Below are experts of layer 6 (counted from 0) of a mixture-of-experts language model. Rows are named router (the router's row for the expert) and show model dimensions 0-255. Each number is 128 + 24 x the weight over its row's rms, rounded and kept within 0 to 255. Numbers have three digits each.
After each expert's rows: a language model's description of what the expert responds to; "comes after" lists some tokens at least twice as common just before its tokens as in all text. This comes from a sample of Wikipedia text that the model never trained on. Tokens count by the router's weight.

# expert 25
router:100112115121115128091115143134121139141127124038136134124101125187098141184127126105114120096117142120121126170154132101186109142165183095112087127116113120111151127117139124162132137107151114144116142130134117149214092149115133106103109135102105077104106132144135196158153109126099127147127143099110105132120120123121131130077128128134124119086131132129123143114133131114088126138147104127100129111151127104141167141122110112139131117135133052088103124120109097106090129136120105128145109107128158136127104090131155082137126102121136147116182114135100186147158151076138142033124201128125127125105124153110127151148135138132125124118120103140143115155142151124147131152122142140088136120132122127129135124120113174120107128116129181109094128153170137149135102131136138
Description: Single capitals and short uppercase pieces that begin acronyms, codes or names in tables and lists, such as CNN, SS14, PA, New.
comes after: " |", " the", "|", ";", ":", ","

# expert 16
router:139120106097119124158132110157143141132123143135109122177120097148154141114117138136148120116138126118122115086152144137148117133099118100123148109148131142117109110129123157108119151125119115126093156101128142129125082145110121147125140120176189132113134059144118110131137112155135117151101053147127125146170153131113115116120122090125110093138103159070113134149088147123102161105147110134141150139160092111126173127095106162090120144139137111175086116072131146132119142173127126145141137131140140191144100132118172096154118083144133159138087184144146166148154145131104113169135164104129124093131053140124103140106117124141125192133107129143177171129100140101111104105129159119110122132127109107124121131126115119118129141095108187121128138185165111156110085130108154
Description: Adjectives and adjective suffixes before a noun, often in science or society topics, e.g. social, political, -ical, -ural, -inal, other.
comes after: " the", " of", " a", " and", " for", " an"

# expert 55
router:099121124122116122137115120146150183125162148082145103100107122137147129184106101119157127088151137150110128159160130122171140119153175083130104059120110114122162160122133146162128142130132139131110113142140117139099111145124121104136140120145056097126045146132092135142116129103103121154116119131125129122116141119125128123123124182165161128105121137131145093165107130112082105094131106115100147095149121152149145103081113146106098145138170117098114119067145117130123114068143107139141140129131147121147168105126143150139119132134159147035153166143120200126096125102087133104134166133133146121157161138087131145137135117128123118120136141114142129139113115129125115126129127174096166105123158129101105184138131145131105121096152166121085134149131146142138143118127150
Description: Month names beginning dates in tables and office terms, plus currency signs and decimal pieces, such as July 16, $20,669, 40.5.
comes after: " |", "|", " on", " in", ":", ";"

# expert 10
router:123114124169128121023141074147146063125161105133125145175138137078120115084147121098106123142107128131124127120143159114162135123121090140109120153133149129110065105115109142120140149135086140129067135114118127119164141129135122123128143155119120123110147122138100163126117141139128111116124131105097126144112106149138098126133097157167137078107128138121154071117024084108144129138128114126119128168134148155141095131141124119149146156143141139129127110136100124131128111088145138122144083114167137122129119129115135083147130063132149102145119146122136106147128157128144135148150090086141093148103139150097157110136108113138175160112115164129139138118107138144154108134147176081074131146134105093097125128075117152136106139129138112117153124117149131136094152089120134
Description: Subject pronouns and determiners that start a clause, after a full stop, comma or that, e.g. he, it, who, The, This.
comes after: ".", " that", " The", "s.", ",", " where"

# expert 30
router:091156103117126120125117142151129163126117176109162129137115091159161162160084103118151126123131165094129150131130122108128116140116193128111045125101118172111111161161107168147141150103149110138151132129133107121152090121108126106142120131107117087094119103137098152129080123111135103129132157123119124123134109114105138113086136144163144159105164108104121119153155096099080145122156130132096128130153128143140158125085100144148119168146125108175108112114121149127106141054180120125135136105145142127134094109135131149137122145139084143096104132111124182133119141122107157042149121115137134094087141142117100113110104103122087125115128142119129138140128160143117149026132144113123109099122169115136103089145124127152123119124111143157080134108133138107126098124133119
Description: Directional and place-name starters like South, North, Eastern, United, New, mostly after the, in, of, leading into States or Kingdom.
comes after: " the", " in", " of", " at", ",", " New"

# expert 35
router:119110112161099126135098134135116133124174125161144162104098125156162103108130107147171100148136112123117114123141138134158106161144104065090143089132116153117147127126176189132132130140121128122126134130168115142131140143098152126125115115089136124091158151143108114129109098115121137134120100104118122141154134156134126114090106174146184175133091125080117090150113112099111138162162109119134163132197156080096165103099152138053115112129169122151106090080121166132121147143145119136126101078148125153139110096111146130126109140143094155121166144132143087134131138098159164146124134129150156085104111129108132129140110119140109132107167126123139104125103115123124103078150152132059113091121141101105147131124102156120106104111102095155087126141124127182132143106131114
Description: Capitalised content words inside titles of films, songs, awards and events, such as Best, Midnight, World, Love, My.
comes after: " the", " The", " of", " Best", "'s", " F"

# expert 45
router:146108098128108115123126108152103126126182166087116101106098092184096129133145082137129109176090164062123112130150144106184145134126133068119110078135076153103129162117166135089132146134130103127090148101113151109103166118114144122168103134100145133113131118128115147123160126137136114152113087106128136146109134130188126110108128085154123121137079147119189131118051111122098137107133100131151100073160141152134134132118103194102131135129148139195097123103137108121147136105126144147149145117145134114142110136124149110154120125127116160127109162133167137158139144118142131167141089077133102118115096167092140157109102117143139142113141174106176123115127117119134133124122100135094118135156121114139152117134113117141152137095127126109104135135142132151102107110136125
Description: Quantity, order and comparison words before nouns or than, such as most, several, first, few, same, slower, best.
comes after: " the", " a", " of", " with", " and", " his"

# expert 31
router:128107114137092120110129142117120143162103128116086081135120116161150105088099140135109158133090143102071121107115132183153128159138106111139119102118137171125133117144130151123120131142107109145129124127150121120161106130103175089109149171140161118114157150138131129142162099152130096140065084109135115138163146128152123116105082048143133055071143148156125158114130134169113151163119135145144136117164120129147143097140112091141135127146114130177125100162117094093147154119129131154148101123135133127163118085125149162149124107134114133134144106118188140167138121124144177126138101091141119142085150140132129129157108095138112148119153133193117171157145139142110101162150149074134148134121150131099127092136108158139118093120141135115124129122165117098135128126067128
Description: Pipe separators in table headers and first columns, plus section-heading marks and label colons, such as City/town |, Website:, ==Notable.
comes after: "\n", " ", " Year", ")", " Party", " Title"

# expert 52
router:108123105125125133127133131152132147145096058127105118149138140133098169155120120117130170124095114101136087077144181142118176152142134119170148171125109153094102146192109144146111156095115148131097166123110121170209143142152170121159129103138165137107157153141131153125144143164119115131145098162105111158128069110133139108150130125126096125102141154134140121125122140139132150091161113102142129160099128148146128122125127137148138176124097090134133104144108137065093139120112090153151084100104134117148102080130121119148109123127126142099112145150157130133137139125143129132149115083141089124127068136117132114119096116160173129149123119146132156115135177147133112162160121172138152110161152129119096157134116116083099113123101160133135142115170162131089098101125128
Description: The, its, their, his and possessive 's right after a preposition, before the noun, e.g. of the, in the, club's.
comes after: " of", " in", " to", " for", " at", " on"

# expert 4
router:143119126131107117132125089131107138129193129092073105145112123120125103117114108136144086120139116062126124140132159128157143146147180136132149098153121165116169132133129172088114136120123100133085117123129123127086160138129133130144139152166117152129130140114104180137155115107110128120116169192121121123145074115147130105187144117130118125144142145187187128143161110122148114128153121096137143174141115067136134148089110113165170154135157134155114132138124095108113116126134115142131122131136132129130144171116122161143110158125056112138138111131135066143092115098167137123139141114140145155122177135138083157138125115123095064127141082143117126133127140128116128155132117136140125111151164135115105108094122161137149137106139111158121127147118130165115066134111197
Description: Past-tense verbs and participles after was, were, he or to, often with to or by following, e.g. won, named, expelled, awarded.
comes after: " was", " to", " were", " is", " he", " also"

# expert 34
router:115143121135123116064130104125131132136114170100092100121132136135184057096143145118169124145152115122104133158104136111154139143154122141156138085139159160124144125171164144092119135131096132137137122120113116150081115123131119124162135170111128131075134106134149100134126117116114135114149141126129130126138063135112097108195094116133137163122137135114143139151135044149138143128136128099159144190101114114121125129108135107116129143136111135094134121153121093115097135147141144132125030124130133155161085127115130131143132135126094139143102143139129112167220119107150110129137131135134113125120146139132145126156114106142110079140125135143137144141035143111104109123147166139111147080119108133124102152101113134143121103090106143133146126161136144115149100143093135
Description: Colons closing infobox labels and pipes, dashes or semicolons separating table cells and lists, e.g. Born:, Genus:, Producers:, |.
comes after: "\n", "-", "\"", "\n ", ")", " MF"

# expert 6
router:091124086144111122113125089119150143126104155141149151130113126128132089107153125125167146167109102084119112057139148137081151153152178143154147128167134134123096103187105095040122138137100142127084122126151114120196100138104150108181133142131152152095088125128114134119149170068120092116130164109122114147115080159136168104081106156123137139177100133119117089182113101127147135094142131139084132135179100117167136126139155106147102152145088112109140101149122120141158121136121099138144107134144128132159135112140142147117131098113106135108160111136135132142106125121149091130151124128136094122114133149144156164152112122157127115110149165147142122129121117106146126084143155117138155096158140106150128136154114131106095118118104126139141134126139137196140114124109126
Description: Line-initial markers after a line break: infobox dashes (- Website:), table-row pipes, heading equals signs, bullets and numbered track entries.
comes after: "\n", " ", "\n ", " Win", " 2", " 2022"

# expert 44
router:127103116115119125116102135168133151143153142145132090163111115159101153139110178134100111126157130096129103143161146146172161123146141122100146084169089121099119175129181182112122130115124112136155123095111125124184143151162132112139132125107143089120095108129145074125149122066104130143086149154101120146168155094118129107089126114121116081131128122087147112108085145100116145094130126127123138155175135129133133140106156132142097107138125101123100114081132117113121141149138112123141107124120140155163141129117148136132132144134144124106075160124155105126116130102108101148129123127136087136108112157117130131122127151138194153118143084142154150152109141119114114169117114142056115112201123084068159114136119076096151126082136132156121125153127114152118110117129173
Description: Words for political, institutional and professional roles and infobox headings, such as President, Minister, national, Personal details, Managerial career.
comes after: " the", " a", "-", "|", "==", " an"

# expert 40
router:111115132144107106094119123134120146142202125111156101076105117117127141120113084113115084146143137132102111160190152119116195130125144088133174131134122135112128099103163142161117132135136129130114143109175121136113111146117141118135145134079107141142152154131078150142133120133121134138107118167130114123120148115188120126187114133127136140119137147156110117133050130140142144137129129130117113134170142067121136138135102184034104162130112105196110134089116121127114135133127118138134165120124125150142174160123131127143117130114132137117132132137125122139130160133162179149148096118133128188116098146108107166145102083125094107132156112138168125134115106171095128137132110119060113111134109131133135118120102118192112129107138162121083130148134139121123117105125127
Description: Number tokens and digit groups in scores, tables, years and measurements, e.g. 180, 154, 121, ,000.
comes after: " |", " in", ":", "|", " (18", " 3:"

# expert 15
router:128123120135122124136128096139121137138141135121125154123125114097132104079139147114136123070113132106128136136214145129099123120151130158121092163148105119113118087115126113112117125117121096129164129120154109135130094110095136136152158124138088160103167151135067137121131128138134129160119181124114132146127127138165119129107114105166135090125133150119158107115104163139185085078117135114129160169125140153135137134130124153115109170128138111139117132131115116143129126116138115126151167119156126129154175162113159105143122161123164119114216111126183094122110135095057112147138107131128141147091123127105112150138140079146166161088100111173121107115131122138130106117138157112065120126129118122121145153122100104160119108101098100123079115097156132142104140104116214
Description: Head nouns and noun-final suffixes after a determiner, often plurals or abstract nouns like areas, students, evidence, matter, (dissol)ution, (humid)ity.
comes after: " the", " a", " The", " his", "'s", " this"

# expert 41
router:136096120113121133157153119136105110124163135097054118141101136151142102143128133113086116185112120125125113113112152118159133143124097126149115124132095144106137129122155162078132152133123141126071143119092127125132082102128118117166113131099114139084148061169120135139127116137120125128114133107120118134146159120147129096139102150124165075131132146148119089131059127143098110131130111092144098135172138130115139098112086136116126145137110120151126107155110104123138144143131094179132097117178128132125075112118133126159108065141129117142104158137124117137171157114132141050136142074142074120085118152089128107144114124137116142125129164111141150110118114117130086117144193130096152133152113116114121175143113195138117121109112121126146143127125168149094170136094144
Description: Articles and possessive determiners beginning noun phrases, usually after prepositions or is: the, a, an, his, its.
comes after: " in", " of", " is", " with", " as", " on"